Below are experts of layer 5 (counted from 0) of a mixture-of-experts language model. Rows are named router (the router's row for the expert), down (a neuron's output weights, with its number) and show model dimensions 0-111. Each number is 128 + 32 x the weight over its row's rms, rounded and kept within 0 to 255. Numbers have three digits each.
Before each expert's rows: a language model's description of what the expert responds to. This comes from a sample of Wikipedia text that the model never trained on.

# expert 0
Word-initial single letters
router:166170090101088088103109100108125090127185144136114097122082096126132098041160122095146088109143107091129113162051176165076095134119091133095072122099136096159132104181143135080125070136182091133196095117230123129155111139143134112135079072119144156171137143131132119122144131153119147097110124131150130108119149110142167055099124162133
down0:085091136102082118125153142110203176102162116084108112153090118102125091070092082102168152110210143170070136119142168156124156167122109092105111121117153121108124152098146095116102104074125063133141154078178134122186124117098180134095102102092127128120142150114127209160179117101132098124158149120116180106157100125127165156181071117170
down1:169139132089103197156154099131162099085157118159097158115090095115159133179157105133131120185111083158197109108136146113113141115135146127151113177091089133068126120160121165139193107170150174077062143154141154134103115117137129106175101139124163170113127114064078072083111153048164187078164180069110109100163148108145093083109146168100
down2:117142160056153161071166071118126101161113119085125155153127103141114151099129161154122113152148187115155147174143126101099085120151118154030104164072196106134077161108088116075140131125088090088241177095118167172119119141140155106094126160069094147144135144137168142197139146135155134128074130111117105165132168148162124118156139133137
down3:130174112141109097120149137117176128139145102161120074116120082138151134080173088117134128092109187147141141136121152095188078088135149108160146162166132099178151098090126218129092121129081163123112082158167057165092080173100092167104158148121161098123131121131188108098096162127139119060159146131148166075155103138169107168119134124141
down4:174141161143103087151125122127106177060154166139125119096145114058088097126125112071153105107149113121113140150163130156136098109149113136148133118137083150127146190081152131143073116096135146119125152092110138089094084131165146189078137166125155106174154105175090133130113143167135127197109064124112077169096147148115129111095131106119
down5:143079142133113143173103100163104089210083116164121169153139108146116147096152150097115155115115153114179143146085163097050145100065112162174063149076127088149128083113124183108125130105102171121148110088158130109167128095070118102115116083059156134156101141062074078113126111156169045144082202164184140087191092118104087072153075174148
down6:145170125130106094082136112103116142065118129103149159115174112150097140148091103112136141108157077145090050053115146184080133165076164174161152096164107097116103147127186123149054137087156136157140083153095042096141151155143088134126150139129092117069110148124149116094153135166134041140105153134114131149115095175118102091107137122107
down7:165164144107146128152150130132117089158163165142104091147185116069170115147157173111140147089089151149101118152141160065137121172075157147131115095126109100117146112155099085177135150123145100116151202192150169125133153086097027126161122079141139151133182151083102162076180099189122131075106155159147118131184130151096072107176174167151
down8:110134164130142163228132100102094125107157181142126135121084120122121128142130134090151091164137149132089142069130177108142231126153110125158158101193052102116101138112139140106158133174130127148137128091050142102102176148085120141155131112150138125098146125162116117113163164169145110094138129143103100160144098104108101147097135181104
down9:038089114184169113113139140131108065143128106161165170108134154150167140153115158183113146109139117143186114100160081071200091107149166122132111133153135121135162123100159096167130132127076160170112060128151123136062070080073107139092131121114091140150144130118167114131149148155141126106174130087124133126183133187120125119118088104153
down10:077134156108129142161086123185079123135112140110134118172107118170122122127114151169095184085124143123118146114132094110093162167185155084163181143128138125151153127162119151166123159156076157162119144106139092161118085105159136119118137147097131114175123147159092134174096111133116070228118075203114109125078128106144118126113145157089
down11:115115100099177071106125152129128189150142127214118162153169118155123092161140082132083109089131102152138124071131168159128147124148086169127139144185138147131095133135106098152098151141117097101090082115150116039150118201106181170110153120159125146121100135109109135098160096127111080142117126105110130162107147084145129112181067140136
down12:102098174121129030135135185076138112190107143136096140171126126099149128148141166131084145111072161127155136130084146056135166115119183159138151094119123167169163116084136076141109181112120077139054109108110143169134120123136091144123155107177138155144105111131174132159138173091113147077146125138136140105053144112169130123117155149121
down13:084190071120127124133096121164125103175112149110136149126131096110141085100159053131066156102066133128068120130111096169134134133039102098136147171158158139134125101148125123067095220105071098147124141112122110123145111145064109097119113117164119109108148138174121140132105054084153148136136158104072162086156067097117064129113122164137
down14:118083111183130169114085144088161124142139155112184121125197109101186184081176151085085121132174101113093121082154138095036106118157110109085180127112153119127116164157115138157094114123149149130160158138084138101168164092173137107079145152104120122126194157120079093122139154143127087127109154145135125173105155151127182141130156085061
down15:146143089123141131127139173125098075154162078115154127116149135074061137150137075083126169172080099126067175224158154100140194170132137129098121108154128124132156158145096121095176104171224090142113183127126161103115124121092105143122104124127163103075117113104136157207167135132097197102143142196194131133096083083133186136085168143134
down16:132148198193092131147127106080138133131131193180123093124125186164155107132118142143179133146037123096165109115103080141151156155116163121173105181141120138122155188135098123104116069153156115169125074098122107126145100046123178112126150189128069128126123159126156112111130154122167191156162103069107110155079126148088169124102181156142
down17:184144087148102139145086117146069177108135130109068160136076137199168096122130122090103116141118111123140136176149107188151118062141099150215093175169107132108144187125097070094157125152120151138154123135174125083095142092137188124126068052147137072163170095128142068119124079076163160135133140167109078131196166152135094093090106142109
down18:056093077161141117121093175118185091088128070173166158122160110148122090122113158130149134188130136089152140160084089157133113087067145104084115074096178138119139160139137109105149123132119156110090135223100089167177159169140110132161113157167122123142038153115065154140118095168157186132096098099108152124138134106105119117156115065114
down19:156097094097106128157116117159146131111144177188104117122108156104128159134116112153108151134110174130170133161149120137188105128110040146145086137144132101120119048122193097180084087093127094149107119182091088097116188122095092054155115159128137105096040160177146165076156133152074147107157129111105128074113135121097194142112124061169
down20:082133092127105153096122145109219127119072213082140098088155100107084101082168079132105121081134159120119131160149113145145171153179177152126096142135104132063143176174152112098115117134087132119177156136122134183162135121144160156106102116142145119166113062131123196134091172108148086140105152193130172110168160095130181137197114133107
down21:152180110156107131123161153092112098177143056108102137118104193165136164137103143129156129103172097160121162153139125109192084143083124137103123101134169157122116093118140145151176123124118063110111143107147177153197117155202093085151128158093154144106147133100138104153052107144071089088144104179152149104134132125121116096097113114109
down22:105081167106105190118112117161130130109116099082112106081091104095129128143149144119190163210166138130133168124133122142118100136099114089131135083065184188143071148149099093152120143098158118070116121136121113180123139160141142154145126065134081105093184139192123142130133127132124153190106126111160148142117187095115113142154108101138
down23:164090112154172160104139117182117183123129068148128106106137201140100134109105148162106152105137144083075051137093158164138124102150075120144118122116176114133059100151113160103091127179176135136166126112190149127124171160123082122118099142122166117139156095132153107128118072104195165079145120147132102105096094179145100149133116113115
down24:161141158119128145056103113195107108076117117107080049129081155151146173157120103091106080150142143181091123113139123112129097145182123175090188098082123138085121104116161180181199128189161147123141110116091130092122180153175129174174124115155095125144141143128160133180118131131149111158134129125141121135072137178110126065166112107166
down25:173137121139134112178079106115160152086136147105135160118121161116119089139117143172122131121125079121145116116162100138090055128178122147071140118195120174138185121108135103089181171137172139192155126162185163141111104116180148102127163152107088182101175134145116155074089086088143118131099111114136192128118120175170176106164147158168
down26:141083113123092174131153159102148127081149176147137130124118103115116075120166145129122113155159088079162137077114108181064159118140165116113133100113078149166132103186089121109083117123175082080127101165133128102052177101099087109159164131138110129098119142134187050102130135115046201120121115144113091139139083109137170173145180128108
down27:109176152061193115165177096145053119176129101151129160173061107115114154119123122178165087142110108163136159154090143141118135133127167126095150105143110123165140085051137116160136133106125154137095125147077155131129075106146128147165147082076114133175114150115109113094106161155060096176115106103120109119139080142090131167134082092118
down28:162165138095115072120122132085096155118111101122111120129165165151108127149076164161141145116125103113137125124157096114144093123096137081105161156097095129120150076099156217136153086061083100139074142157094108159100142165149180121122094159135184095136096083070098138142135136155131164133111175071130148100132175103146088215056132120089
down29:136097104144122132102214101117098110114160108128155136121146105186131101145108140115161058139151116163117127121095124117117190171135131092158153119106157124172132166160120163133143110175120167151151150089148142111202117154141204111138127156172133091121151123105128135139102106108097163115125108064133131234125188100167141165110147129165
down30:080094157190133122080123172180139159134055105074167120136164170113107171097089158170170104082137144115118134168087103132223108144162135087156100156117133082138130078162109082074157128161106160115145122129106150190123139083123127137145137099133096164121083072104109192114153089103138080143127065182109129141093073097128085137159140152149
down31:163149137115178099103108120099138179179082106054159082149106117126145189184100133123125085153122156065152100090136153154079121080117073155101076117096085150082104137121131124118160137057154180099113124058137131115097074155125143143130135135183151201135080129229175117187129198104064121169181105085179085114144160129106160126065120096134

# expert 28
Units, numbers, dates
router:158148076094106097165125114070119094139130138138144148118086102145142097087098155118173128064195094092150123160141139121111093105147144098104100156109144167140147134157088173139102122081163120118125079069123194130149100151131139120129091077157125130136106122120122170156163133161087074085129133146111115136085168116103153114108131176093
down0:084134163147171119145090091105163137129116123120172108142147133108147122108170120146138161141149112128131113142137112132144126156105118171105183136116167136122118162128118051069113134164127166068139113121135139117136131202087135114132161104156131130110094063116084153182201115173188094169132172187149100160079182081092140102168141118114
down1:105164150167087131123098165147190132117171153084173110033086149115122151109155108117152088147098159116157120087119091150125157103120230096104060151146160134159114124083093132120134138111126129159095173060102148176136153120106119127107144153115195122184146099107156129147160144121166144156086111157138129067120122074127136130137139168135
down2:145145112143116172081139150119182125113101116204182054088121132163163160121152149170111155153140154119146163133100086159189137141128101098200129106188158177112109079176127142122102133094096154135089079145102114150104149215114144124142170084170150145075127069146140069138104122153065065167181093172146112118125128073083127168137132142080
down3:117118019080163137140146126120135079105163133102102122167139184093190178081186117055114144172094075112143158155145105103112111120137123123162173080101100085080122126086126111109106153105180125144170127129102060119103112101118110152169163078110131158100091184177127113112178068127142132084138145099152096109121206154069068093137134172111
down4:149086163076119136138132183125071117115137084188151075152141111105099103130151129113114102152131094085107104128130088074094100140125131179148157144108177116134054180080148091126208115170105050138213110147107125097135104094180122146142103138147134140057134126069122147038093086101145155110132173170122122126132141157103154128134147108102
down5:146160098175052148150148107051119154160149141092128114088154145100126130127080113099112136134177164149103123141106118117173102100120149129122168173091088118115147114135101120117136145099136068112091168146144213086174141094140101140080121173059132111140113096129080134133165146087081211042056100092123099127157121166124105135180137146171
down6:135169123121133100129112092206143100101139069112161162113168066171118133094130195137190103119156174146201194117151160081102116153163105121094154123154166160149113136110137149084105126125074136151181073130126130109125148100156114136097147161160065070113156129155145113135089117119090064152150122074117116205158139128141178167152119079189
down7:119161128157154090080127163083164129125173095093058102151079159134104140080133089147097170107122102118079178054174139098121156116108156139162124137162149090186151138148130134134167115135096209093171071188085101158132099130116172171155106119127156119137147155070190057115105139103122142108119115148134130090068158095137199144123123119101
down8:156119122089126149184116135103157135137140114158159142167086123157149064156101083168160151160074091093130084112097153106162169118106190064146101105137068109089196131177142126122175106081190100127139149112130119131072138198158142191182076139093156054134171141151097154154135166184098119144169123183138150180106170162091143117176147182092
down9:152095200054152173122114162169130115145104149166145139205053116137119140140116152086122098121111130118101143078100134093159098127158104109121146132175137135100100104133183122146081128132101102108107192205146168142146132098109079178150104153181116147181173157067118138129104109144178107168084157062128139133102158142125142084157092083142
down10:156125215213071145100183129145098156094173192140080125153190106180116163131105140153188182144104103178142146129141106124083097133137153086155170136116120129106196148097103157107091130132145217159160141143121158120107085080117123141183138128092115059131081146117135090078165111166108131186079099136089108163166124105137135145137118147144
down11:115130107128145148126127087124188089147133152146127180096209127088116118149152147117112149133116131124068121158147091165091176093157168151155132092106101130135111179159112161066106165134096124098075174127110095139133115120145020156193096129106105169164091118188122115085126149157149149095121107160148122066151113093101103132106141098135
down12:102163130087123106112078135058128141104150165140143100108135063106045109159129144100165149154084116157111116107093098146111155157120134159068154138171133135163081147124117103065080101091069124116064110150145126160085138154056135133142105106128081189131172128129136217097129100129137088116096109181156138145181134136125138045093120139169
down13:107132157195129145108185099222106136099141125141164071094033087137148169144121131137139120083127118169152108106103154093150150121180128092116078097160115144124144154100160114205153095105168122136121107153100139162149136097162103128142124093160098123090146151165067164078161143134121157097107117115167118056187096145130079115080165147163
down14:096182117091193172157156083101145100117086097129069161097152129111167101143128134104166200224145086100072153217149123123101124126112175180111137122067108171138133117101114130098120114149148145149153136120171092097132130111180099082053123132152141171137135148089127088190140148148105171122130117101071139158077114150117096141141095121115
down15:125189059120068123136160116127119178137134082128120164150122170118120074116127125112136142071148081143116134102169152062162101128116163135094122113144184125093105130114175192128118123114172146111125149109119175120150125069138092105140099150102177151182214121119107079141076130126133152115210123081130197108130112169071131138119173163097
down16:165106107115155097055115153144075096154101150149122133140156162128126145123089120192108061145168155082163159157115153179113114115078097160135141127160046193121078138166114102140143121143090123112123086069149124116172148111080143135110109139130128109132097133124154132095132122103163091145174099140133095142142138108198153162190077144101
down17:113092136171088151141056166146095123176128182120103101179132118155109138168162162090129102199098151160167066116093190110077083106141108149169117132084136142162144103157102124125128112163104135144093182135157176164099124137162129134169112132103163053107080198180068122150159189117123140150132176102152133156097107159134099153114124141126
down18:109062143107131044121093125120135135111069080158133096167180127136137099075099189138152132137181104089173126146111107098090104148072194113138081105143122165106125090089162140110106129173148132170109137099141117138142172178114202120111107151121171129122088146136168085173126130104136147106179150181182122119111064098139094150103104083098
down19:141077135099098142160173146136094071159113189167104158072121143143127152078160141107107134129129070103132112146151099145129175098165040124158157171070141099097116129072082176134115127109153132100069172131094162113106105115159123158103077109112141185140155091105123137161106146112109138165137134129053119133146143100116126081111173145150
down20:139042172141154187138160145163113122136126091145149135133125128123111155122175113158169126097092165161167144106136123163173114169048078164089170151111090153105146075137050180130127133196102122094190085141110127106132092106075103100121119133100113108121117091113182147166105132147153114204137154111137100149101079107172176149080137095097
down21:124113087117112131210129122095129138107103136107140165123089127120174152123173127164178055144121145157118099084165092104142118149157124156086115101165172147199134158071141152077175155129111169123102131124153101168108082122123134050131148097102120156066118163155164136165083099145111053109062163124137141156131134120121110151104104143166
down22:152153164119129125136137172128181168114157117095071138102137088125079092148158077103140161162181136166099144211189134126107136088155073118078066108111148116119156094143129138136170177113191100143129159103133088068184152087098172177099153146170172161081110118185108127151125116114141139122127141167105111144091112118075113185139146094109
down23:151146110091108106185086066134136113148161109101138171105171107197124151146090124162152134183129087117135150151103185202095107088127088139160108118129053119105138089108112075187142185122142077120144083170127090135066150201105190158136097089141128105121139090083118107120105146087097134114115143117100147117123135088131126138080088053120
down24:148096098138112138128174096128125117136140129150131117130110160103141038141111140089075109086104156151151167080095032174171095131119149146077136105062131167191124138153120152157137146114092179174139157125144116123130115165126116038041163105151136146238104047117139150129153088140138112103119069107065138170174123102115193133159048117151
down25:111119140128129137066152108129129144118048094131129071143130144099122106173103137153047104050120149181120038129136166192097140095147132106176133116167184120132128128115137063225114162114111132142154158091130127120124143132189141093139168188151096104164133113069096101137065080153105125110110085079092144155142103207189141136108128135161
down26:109160124076193130124099130146071138145089161070075156187122161088127091131090109167075098044118122099150134139103196131155161175149055140128152105173140078111126175186155143186092113065123120143096099107137094116108089181152136137176133119147124113104123186169145164141126117147168146161159103111191156104134175121156070100163178164127
down27:102112178165108103097149132150089109133116128128146103095134099154114176119108127146032088107122157133108176103174120130156127160123075107094133142093103041104115157140109178115085132169087056107106160168164158078202164102137138102094166092115107130121150082170131130050126117121126178113112122083106121102170123111142190127054137144106
down28:158129150166129073072117076143107088103121106104157166156118177119163101138057144143112135156163160107077071106134199181109153166100141159183102185111118105134176080125118074180166066121089122096132103049177146141068147196137163095120165136112151144125081121113155124126130105100137153073174159148082128102081119127121118060139128146169
down29:152105128187124203134110119120152139142140142073090158134130124139197151108132077083114100074145193083063108137135089108125068141132126119113068168154091092142124103217160067151169120108162123127130096163149093129133121113120142204135137129166058152133136105114107162142132161062093099154110144127160114138198074141198091124134090117108
down30:113106107096108095147099156063094161150134099078135145097124116169092125123149113138133172063146150123183099163091120109138175130183186071167147125091116117126128137131142143114111116117167081138118117135073137170138169093098122118102138139087123128128136172173138169112170180150100112114139137142114149047044137144174107189139160167121
down31:106220074142215046149126161137142199118160193176136155124115117070125149192107125099136139095102122124136158168124179129146168112114094092066094149119166130120139147146158165122122094188195155173174091095113125130173085082146133060105137143134075107112126189112137145106137170120165137130133131113165158138144114195147120082115167079132

# expert 35
Closing brackets, suffixes, this
router:107114097144137093124128019105129125128126161130111102157097064156162139145122138113126087096159111148142109178086117104113070130150148068145126117153122133141134178151161182086125097141158086143147066150103122159149093111133061187140087113117134129249135090126189090132134161106104089123108135170161090091129116116141199060170172164160
down0:114185134090170120157117130111139159135173198146139101139138129105142114106139150123139147135090118116088089113133092158092023039071145115125094158140145163187171111042154148118079094089084116137105095126139124113097124129063106121132121094168124060115146090137166175146096089122107151090140143109166134147127119107145137143104142098158
down1:160158114125091165122101155108065165052186081150155124129120098095076132044091143133092129143072100173151091110153095044145143133110118118157144142099127121096078145150186180128146145111137107130084095106209126159152149144121126123117145121111137160150118126157082089143163186061194077141119196123112107103119097092167083104118119080121
down2:162136099109080111066155080093135103098109096072175129116092114135165110161102149110167095122193152194102103123135157134139087097151137103100166089114167110138087104150159108103091074148087118131130136077058087159136139159102089132131053126203143086181123113138151185105149076119158155202115102099124127110092164136180165134169121085122
down3:111144166172124112111143094184072150161098121154142117132133136123084105188132117085149163150128131095122100042115127183143079128124172133141121142208082156195158148162137146120123155152156089138123125106082129153081084162152153173173163086096057059121118100137130109132111082085149101192137175135134127157130096091175254109109103173150
down4:173091118136091129127133073149129150118134095123100070113156165161123092160118125169117119153179152144141100171137070141102095170134144183152141125091037067133175094117121156166135109097096146139133124096082100203101069138160146113124103086146121102171166096132120159098130195134170128125120090109080118178151159132065141160065142135138
down5:187101082093113104173177086148093087151065107072082097104106111081166085098103117131154068165147110088140132118155192199116110136178088142146133128170093136137158086141092226143143138146133078164154107136102115181118112193128128107150199133104121100180162109106177057089079156122101109101130108107112137186124126201132144161145070159157
down6:147121162092152092123140119131077156138085143146131110077092140151104059162123123084108092118109127162056083169106149136092133086091188126136134124112120121125136135142118167170156095141109087106110206159185101153101099114169148155166157174117120170139192109116080147068089143133126150196117159089091210126153093114126110189136107140138
down7:126043142074170121128096086084166126133091125122137130121183181046141141097049212112139130160111126106097109122141144157145077090117107114134144159116107099091093124153180043140148150102153122132206157125118115106123142144130144099090110114140159145132145123143100153107132094128158101135118117065083140126135162128102174148076081080168
down8:135123015121103098095153107120131168137137087121128135129152191158136114124090155133184146167189145084181105097110124138143083128042126157076099123220104145113111152109192154122118142037130187123110122151081061155195112154110108088178154141065108104138127122104134144130103159097093128147142117172142144186121116152131154123169113118133
down9:154067130075076112162201099141130098142122141156087102068145153150137046160125177113117105095116192099146127178179146186132157158102130124128100071055121079153159065116120119131104170084090118081191182137076080148102080155135119101081092114126119127108117106098100116128145106136087143120098089080033125183147114125133158127161125110166
down10:145183139101135117177065158097131124093121131072081096131036144195126132129112080179099060125128144090137179139151156134213132080122106169161143099118176121133066151120089116171107187164162167122141092134097192118152156131120146138097145147136165130148150095085117121171153177095128090102135098115154166162115133170176079142117159129150
down11:042144159109148134176157141145172099197194105121106143146111158135124125152142099138156180147172195100139129134085103078170125165140145129140128096110141113180172210130103043137203184155065119154143125184141126139087124131122142128131144148145116145103146174115154175120153125124123121122119067137186131072146125184074149133087200147168
down12:132086100110145067072167172173163160143162186140171128130150111147110109207162156131137203144133133149183102100091177175115128193087146139049068154148191141141175161092084103096135174122092090147201089116137089177093135079130170139122140095098069141118091095098122217172112096142105129172155144109173160194153099080111167175167121094096
down13:089161170143131160147139178135141150107084127149170165102072137175141177083133151118106104124078158117099109185147140064143169102142106096209135120125079081120091137118091183079137057118095163119162126102000131153106135078122135112130117131078123159109161110173104166111163143109123134130106133097125101098097142111083064118117157169042
down14:145122139118129066090115125156124148132131152184143113138141115123222099146136051134101113149133167191100086140182137130111158146126112088162118116171077226180110102155053113128128080182137138111155144176197118118068107092173135125146121117193173146148110057159105126134139134125134095107165105067137137152185187106120033127138061141138
down15:086180089133095134129116156076176146155143135099093091201119135168116171201174173123133087101133065124170168104139047069066108068135114131108149124115132099172113121121149137135133122134162122106100131133139172106117156106128140129147113106138080103115118185108138119169167099116156126128120157115139080163129138200134134074123192176096
down16:112145078147119110121125135152139097092094096077169103151150116105098123106103114134162127155143230149061136135082076138092150164143159086080139119169140097157094107107085098153133113136142123148075105091183164074073134152108105102131051130172124110152103191138108145106116098142161200150102141170120098149093107061186088093152096034049
down17:132129129179121199071098124127155175096127123062146143203129080092171178125147140078088127104177120130147202107146169092141166179204169178108087174077160137088150094081121121116089106164174188152081127102078184152150153074121104168029129140156182206147099147147124126133127130159133175121139162051089099066140124119127123156142076131110
down18:146143097108222122153146178074126167106139156158123175171121072112127135141160117167159182139176123135065113152108070081129144157151153123088155124112151113058172157100166129092171137134186108151099148151122141117095131116165093130113103135070168155089157085181088186132175106147140135108163101136146069132159138103125097129152147157101
down19:121120167126144177107131172136103174102141151086119140089079139124109153128155134152166185116085103101144057199097136096128150082099150140125064132114158135139129123149161096148181118114115177160091200069130173084172124116126192137111152144070126170160109166092128150164142119104070106131118139092156122164134060096101068113126149155163
down20:101086176069142061144192159145141078147151099167129116122122146127113112121146143087144101070090122107150168159147152182146141158170119136131125127142160155139109159140093197105165139176210168126143123156108158083124077112110190142130154076160126118108152132120149116138128081114102119120099147056158093156166128108108127080120119181113
down21:120190124135097138134125076130152109124070107125071097087164131059106130057126066103139175157085130168110172084131178199176089084130071122127133122092117118144171169059155118124053103122128139121077135114162084131153129166148096119158102143056129116150143155150126135097128165135115072152179131199124145166127103096129167084188074119120
down22:180126145169138086111067210101129126158133146191142162085137139131038165133094147125112155076122115075124077148133119094131127132114114150108142151146082114054104127129118086124213103146119103073118155145161139095099126111121127135069137163148110049138088113099154126149140112128083157123149188146184100042097121118128113129126144176128
down23:127108166162090169129099102124104132173184071147145138131166145155120163121088165181111132097151130161099124137107153077130173122170115128169098118121172154169107150129119090110088074143115134112092107135149115117175209157139082079139104203119129155130112104098076092134151136180134122118110063146163157064100196174103117151122118140094
down24:117103126111127138111107140121118120139111145143096131120100131163137153101152107099109110065093126146104180137124125096134113162084132133146107126159126146075129090137131141123124146091138114070147170123192160137152158136126119111119112096126171133081129196120187103113098117107194135064150141239125183035135135183132091146111119092150
down25:100122091169133130092121104162178116135166134116177118123168069081144118111122141217164135088166076070163172090165132134141161163137156125130148188137149109119168116088145116168082177091118104133180119157078142146106141082129128114130174132179120114118069170165108086124111120176133164172128158142068150055082145163148143084142110148119
down26:142142129164181161144112116124059133139102123112143181194087066160171131142118167107087156148161109124173168126121167152127152141158096102152129162162078126109080128195113169120094117097096118128102134146178103124168157107130149133127152151159109076094148121123158082144079125169112136094122162169110133181118135127140109120124163113140
down27:105139142186123194144143077069125143066135113140138177095168166066151166124152090169111176153132085085112070113109155115116083098152114091120156095088101169115147133170160091149149163133134173170148076080162105139147149192093135172191063070100122103136085115174116130149117157143111139120119130105077136167103113170112168115135158136101
down28:058058144127128131087096115117133104126098158102131137138126076180140180106169118051057121128061140160146201092137119138146123160130126124091161144132185117110121118129154125197078086144138148162122131175102143109163072076149035119081159181094149158111065172143171132146098147137134165097160135221152113086150158069133125119141162135146
down29:171143130154089136100110160162071080120122170098129149201136101182081166096166110114181095205172089142113167142115082138080174109119102119102134167112131199121146180119133103103118160119126092131134086091147157083212145147123109150159119142163109140095154116163111108099173154144075139142143087110132103065124129080131133068122129121138
down30:082126109161142159179132153147138071121165159160074157099172124114161134137174088172138112093123065169193148061122089124134207150135159152148147124109185077112091102147113111123127166167137160111116130173154132062160181112109114177140153152099170160089167152073175084098109179135112117096100110169152083157088115168097136169095155093119
down31:154161172129138134192131134157197104154131132178134123126124173114117078144104080138087071106071121135154101153097099115071136128125076111129146058102117153085135108180102162049158125127139083117134092113167137110115084127130186127165147078160116190108121151117139069139122089127163078090084098186149141083170110136142139158093178131162